Weights of a small mixture-of-experts language model, trained from scratch on English Wikipedia.
Size: width 128, 32.4M parameters.
Experts: 40 experts in each of 7 layers, 272 SwiGLU neurons an expert, 1 pick a token, a softmax router.
Below are experts of layer 7 (counted from 0) of a mixture-of-experts language model. Rows are named router (the router's row for the expert), gate (a neuron's input weights, with its number), up (a neuron's input weights, with its number) and show model dimensions 0-127. Each number is 128 + 32 x the weight over its row's rms, rounded and kept within 0 to 255. Numbers have three digits each.
After each expert's rows: a language model's description of what the expert responds to. This comes from a sample of Wikipedia text that the model never trained on.

# expert 19
router:106099149157131112132115062075131139115168110087109132067122163116116109104141126104119072201138152112125100165072051116139146146098148124115153142107137098113108119100050158135180184121062122145139203065189113142148117134141138153116094097172130104145128133113152116137117074141172151077142132161177130125156200072126133127144180105119083101149064167119077135170111127075108108169118
gate1:160132148155155162062136115095165146118163132153120099175115165164126086106162181123089139094135115190076146141108092087085139097123120172155183174100171137102051119151145123174151108155125147099146062143102136099156178120096196158129099083102129116104066148123167098108136179179109058139168133113121169117158154155133123119127154128141143098053138119144188182109165133099134119162074
up1:094108107114102072178131145160148115114111127091133162118140155085107128110113161146124094161148121088117105117166191102125133118153152126122107132202098136196151143038143110156101136110096158138116153141107096124148198113157105057157122140116136096155183090147095119160096176151127180095071110180145129128113112111175125044160148108166140188186160136122121057116163112182102173160168
Verb-initial word pieces

# expert 21
router:110184111128171139104123191155145102164048112126171091141130094120118127148131118115118106107163112158125120081112173111096160089106160119118164171136094209131043162102106122129141114079111140175140144086153121145205100094143086125173067131114175165150185081119203180151134111084137153147081141129069125127084145168154199130153147119119139129097084129089132129150111170120140158118099
gate0:126111093141198130150055104086101133161169213173142119092144130104160219112096174143101138162094089082140086127101131084103138107154149183172076134121102135104110082124076120172122137218118088147130111173112137139096109129136169112149106133087081089159167120084145171093162107116084076140123119114124172146173114113119143109171118102125119113157147146146141157138182136106118093075174
up0:142139160119080071102159107170140151139104125104057139151120111188097112115075142141127103103188117125171150105094132090118129133080119087080123133127159102115126171106169173137151133126153157133069101152155201108092150143217101106067140097175145206068140123114136108144133124164136101105049159123158139062117124138084124125146185131132139183171105141137107069104082098152120093115133
Commas before clauses

# expert 14
router:125140142143132103099160169142110131188088128084205112125110128139125166126091118119125083128113128211171157087110135099200138069125082130114122146215085220095103138124151134122135162103122158180172129088113123115126073057116156143157117134153115214128132064151163136120131138110151128099155122136113158123104101147066085162150099139121205106083125127099097101139107179106142142123132
gate0:077099107116135113117141143143105099104184129110118190062158097085144102183125118111144105161138110134033161104109077084099125100092124128122086113078117142112151098139151115148153072156120158147083137160167127110139120136139129146069091130139106091148124211082167083132100067128087129094179155118109147150143138135096210130143154175127129100129130100118086200135133122167052097126191
up0:112104193176218086129150133157102128168137114089135121165118107120081170162131183087124094163174100165180140119087105054156167142072113125084121094114118153164123085126179098176144123095103160098112154110164156088111155103154121147123133130153113146100083146108178110153091110165160180107117134111111120095129105072097207151201136173106161121117131146163090103160146121186136126095161
Coordinating conjunctions

# expert 32
router:137130174064125122152098164139126118129102129135147068155068146112189138127115073152128139124140078101149173117120127170122050127181099173117092078134105108144191158146104093155104079229132172113127124128112169082079147070158131113127119104144137123058153129140163081137197159151104122168123077146084111143116091122094110105110131138091114123134162092146117162124143035134154172129127
gate7:089089106164152091117153124008153168162167133098114140160132088124158108179091180182177110123118105187124177177141150111106154140078071065148117112142114107090169090221114161100129126118156122134143124121151109138139134131108128119150156134187123156129177112097156126132093146118074203134099149119158099182173113134136111135130115095179159095131078112161122149152132124126146085123065
up7:117114127134112183066180111079191195168148145147107101146106091096094123130058129100146106119089086114065122132129117125127114079094080108152098092124101103133112077148169106102102106101135137082150176069149167147116075140135146173098167144142123184093090089146127144167119147059183166123098166144174085136180136075170091110130126098190171117142121112117112160162123092148161174127137
Line breaks, digits

# expert 11
router:082083152130142116167179112153124115144143111141124144102112064099112128143124074208130167102110157118153170092124111145189142125208158175115159119162141159098170100103189126090131143116125116109121096099106153099150135087100141113062140159137069115081167130073128146075066171068129176130126100153167106131069103174180086075125164071154119129145140110166117132093132122146176090156153
gate4:076101112083107136068106099122109103092125201145137105079134076123124127101112125140149116121085110130117151126155114168184154127142098101140147172126084138166120116118112144126132136157107229104131137109102146160158173155136109141161126072060164055131147158105066124146100141208143087129115203136160173167143117092136148102106130166186090085169085113095143062111105148132128102084171
up4:208173132157093115179096149132168175161167075131165174135111162136154182127157190105132169138170114117170109173054107100104144115115128134118119128173144132138142136131176124126132093073149109116097067134087106149108130109101136102119095192179163152158134083117191125149141149057160184167174114131093070100109107158154112143160126107063081112092117152153132133148158112091087148177114
Slavic and Eastern European names

# expert 24
router:111137232096099179186120161160109172148177091115135108220085106094128144101124161112120161159082142156126085158121118099115139161164161142153131141142112153139202101134153119143106161162098085119105101094156120190146146101115143173119111143189177166159164126108118130144096131155096095108115107086118135150129114169112084100064187068142182130099131121171122091158141153145183153174148
gate5:162159130152179116143166109121175127118120106157099163116143194135072145096141158146171111148068109157134116111085164138094127153092082174079107168148139148171098089175095147093148082155087164080135157217122102147163106144125069090179121111090089107113064142156137066100097159098101126111097168102144144142147133187147117068124122166076136137136089110149121151098076141081155139071124
up5:083183151063106141109123181106087121137155125179137136148136061119161106121099106098127137130122086106126148097185201125157116121156144174170167088109112105136095167148129108165172165151119116093140128034160089111097091133106161144075135123149144129125124089130155123144130087175179158100146075143167143064193174108146138166137118098142102074061178111083148108193143140158158118103134
Indefinite article A

# expert 8
router:076104163161140138155162096146138130169133128154130145160142091083153122094167117144151168094125107144151124172085083086124108140214107146177111141153073097154157161142149111137107200101145095101147090066109142109098087072159118130116140133135103079108161119119122147070117127142142149173168107164189108104188133159151107183062134154062179087170145162163105173126118115092126083107192
gate2:119106078108095142161178108107140175177113070104108229097170158120118160039106146130174087158094121156144102166115190204130145186129118124159161111142165105074081105181098137154103119128087102096122097129096096111129122143137117108096100093104124146151090109110173168090143145103098124053140110129143111159130097147118150176120156183134106135111128105096110193136119116180082143161154
up2:060112123099092133159152125097203144091145132122155155164085100115095121118168180113121091082123118129107113109150105111144158106101050146146173094162126075192064108161082108162099154129061144144134064164142213114134168129097149077151118117084165133124129137187111135147125146070140159121128128127155070118128157149078122142080173161133185106112141123161103119160136140192115157084104
Romance name pieces

# expert 22
router:176115119077133080096165119162101160178067101143145128223141076183186123109153109142091117152114142128110145049198096107110108143156138176140159092126133170158124087160130058153099131098111181154162105160094136092132066128112179111146101161144078158103148104107157122144122132073183100112061153135116087144133171100162121116131103087120116108142128163085163157146109132170133147120094
gate6:114144168113134085173102160070126097131164146195111147106146100122117111172143213086098121031099141112126080156114126097166166146147081103138149163165164152084136169101170159150162119098149091137208155153138100133100130180132112161142125129105126100187125149172052086101166122110120166143115144130136136132138124142065111137120150116103104171100092184171184134108176117139103071103102
up6:144178158187153095147082112053154107129119133116201114097133111146155134131189161106123119152118127152094052149149155103127172148119112146173136180175132132135120163089166155160147111132120111140202167146167175081112152136104105165104097141051136123142094156135064157137111139157125129149132128158105176163093108128111134102091156113099096091067129109155250101111116123153086105133096
Location prepositions

# expert 3
router:120156164146183171122154082147085140129201153086158167078125089104057093083103110155172155153133132065117119107154114148120131166108109172058103150059138073162138146170148127098118138139175088101125189141140183115131158143176151116137135163115147116088124119172137151096103155122075129186157067123115195113127128136093105190106159158172154140159132078109090142143135145109081120084120
gate2:140166163170130148110166155171212150179148064211110108094122120137159132112096130108091099117130146099122137179143152148143150158134155107163137116093125133065172164106173150085128110176140119159176176135188139085168116135096038112119140100115073107093084109163178132107039085126133142083123136117160139161106111088147140148077105105141071144145140114140158149090135125098139144128075
up2:152124117108129083117121094090080152069055140128124117100081115143149127103144142101118148145073100114095144051088145171179089138172139147082159120126087124170080170083065095100096169118087162173089151030160137155137124067159133170100116101182112117168159185126166122134132104094092160107127109145153097129166140151143125142153126156141148098081153124133116132043136165165133140104105
Word-initial fragment pieces

# expert 17
router:162110159082073130105150073150081083127132109126087101079078162137095190108135124149145145152103131135144137162122101093112058158147165122082091076153149151164163068137202085140183135092160152124134137120093118132128142162166107158116072114141180152119122201134078153059102112134094122143192119163115149110144089130142107078128061170111136111163101109131132122143134127077138111202169
gate6:128076167138163133128089103122102150036193136113124170194083128151151100146167106112096119114108213111133139139146106103158112155114121130135143121139183141146093144133077148098119116121128133116091143116099135132126151159178111150165085105093165090063141162093173073074154127123072044161147168168143194108100144125163128132160110163081182098103142146185117123163084129129082083131101
up6:099190105091142095100134148080182092098153182163163151122105131096120163122093105142070152135119150054119110153140145100157156134084099127105132126059067124138140089129112149183127107132077187193143118157117041131125159134164113126137086162065085156157135116118068170167154123120161132070127076164158166135155121156145123068191149156153155120157138085136113149089112155117125113104089
Election table numbers

# expert 25
router:146145125123139152143098183130165055102086168171118138052162205165153121132084188133109123078086145147132118112107096124084132135143115132104143147085106130161097140128124110145091119198140090122125144124114168107116183196101112094170135120109168110114117130113038185049074114153099103105109173160207137122131107175168145112104120108103158126121126098102135111099132135183067112156139
gate2:064117106171062104171111132079165080155121122136168125135176152128077088116145063092100128095163132136082138178138122106095122152107109131115096133189169161149080101134101120137129167169128112113128088169124084132094105144137160148146151176110139094125140185148162123147165115158175113036165141107089168151168153171114106058109149117167095176156081108124170184144145115068096160120093
up2:182103169123111073131143105192125138123141154071123118131161117089166106079100188145156122128095132178117167135119110166101099120163101124098136148109158132130151116115133113147098132125112125165190125106155145108189138127170046160140118099149139139209127141168120128108183150164052130159141178102204145073089150106071121157134091158125102076066138108146074193124150146173149104132169
Media and work nouns

# expert 2
router:159165109142107139140142182133177119126079090181119127095133181156125145115085094130105109098075131155120139119085113065068136121076057162142160185114169112148094133146104083145110129175082193112143121172154107169128174147115142130144143140132175147177057144085055198079073112167134079136137157102202104194128104150149129089143112168147155119124095153136117125132115128138098142142126
gate6:132179104165208193134073157122135143122138169109108078131159197122163119129154199087148121095095104141122101179119166127168092136132128199122145168137114125106112133202121130189129126122083098153133147100093181145194136126180157143135160140084127114118140127150107117119154070104044163155147140075168179132084128128141202133087129105063107121138117132111141096148137153168104141105120
up6:176117094119124132133102163132119193134171146115148113153138160128150145077161159032091112070096165178097162103146195111178166076095133169152154152146104123121126105120120131134100085111119037143132129178077143155116136093154099182195111105090148084192124072120112102099121096089068098129147126084140117135150079077060147137104133139096102161122132170153131099087130126146132140144133
Noun and suffix endings

# expert 15
router:111177174092136028140112131153070154151095122165112195148061080146204156134088083166121178158093146108105168092100109149114168137132116166122141162141125198083135082127112068156091168125122130116102142103097114172131135089132190186131107132134095189083165126132096096104156127145134147129104144184144168097081138133154144140105107093132192169133139128119124150169158130131115101140169
gate7:099146120193122145080103135124134165146061119137079067059160136148109121081112174113111143121104107088090042112145153124147146112124122093153131124098078141106115104104115119148126138173155106200073135145142146158086133116108119145132077158094143091156115095097124147082051144095117128075179141140088069169220159128108164186100170110145110100132142145153115164127146138182091110111084
up7:113148136141131170172084114108115143166101112151102116093137095146146106132134187063183151088098107154082107131166134145142109163117175111181130110104073118077081156136106114140128112138127133178187148086131137119072084090112175107132136131065135135139138136089132145122134152141184196160123165091128148164208146176155117160160112166089148139065201123170126134072165140162058175107102
Closing brackets and periods

# expert 0
router:133173134123107176199162102122174139135128101121117138182165136144081100148159103112125138137117147060139153102171090126126096121141147122126181065103093105097133126109209131115134088172160040094122166095123136147092159147168146126145147148090149085124095118168126103221081128203165096112115158098080099144117149121090135159131129121166049121122101148126161098123112155124157048132097
gate5:136119038129103158057109119105095123073126097122118133108111171147214165158125134118152071075175122157074134176116079135198147127128127130084144163173151107115132115132041150203139118137082101178083185082171108112121115144113131141142090149130161129085116135124124113148129099081123132155147120161124165134131142079126199161087112055143114104102131121117130126123120096110088146129068
up5:170133138089115117086117110116144171108110158078180150167172101164151124114134087173195106101188137152063186096111088109144162132069100119146085086114147171096108121135130131186158171141133101109132180056129088117136118146142125169140068181138144168103154155147088104194164107051131119125101167153171090134100158124163085143101134133095133122161119191146161175131137149107101130162090
Prefixes and "to"

# expert 34
router:070121152162143160143123191162131177072123095190172160085152139130146149136116137130093164142105141107098078127099177153069140180102154136136133083177183161138181154105149120148151096152140118114103117147111171072038107163110146090043113126156135092166180146128121147146161145168133144171136123144091116122125093082098088126103110112131163079122141060113137120140134134115138195183071
gate0:103110141115116144090145120114126139127047178120150112142087089117095103125162126165111222058122107154106098128106189114121163141134076113148083108101135092080112190114151090187119125172145097130142133100102113088134077139151137139181102168128121119157141153100182116160141123114112102112067125107126066068082056137126126104161168142116147186131075197075066134116119104102126087137120
up0:121162121151135146127124111119133122131144080153146153126169112131142130101103141080127122084109175128157118097093129188095172092100178091084145179165104124092115111104094186136201099193137080116113062144135112172114103123113107194097147129094114122152112089135137128102099107179208125099197143159086151144151196116127101079118133134096086100146094096197155126168179108210122091141116
Capital letters and digits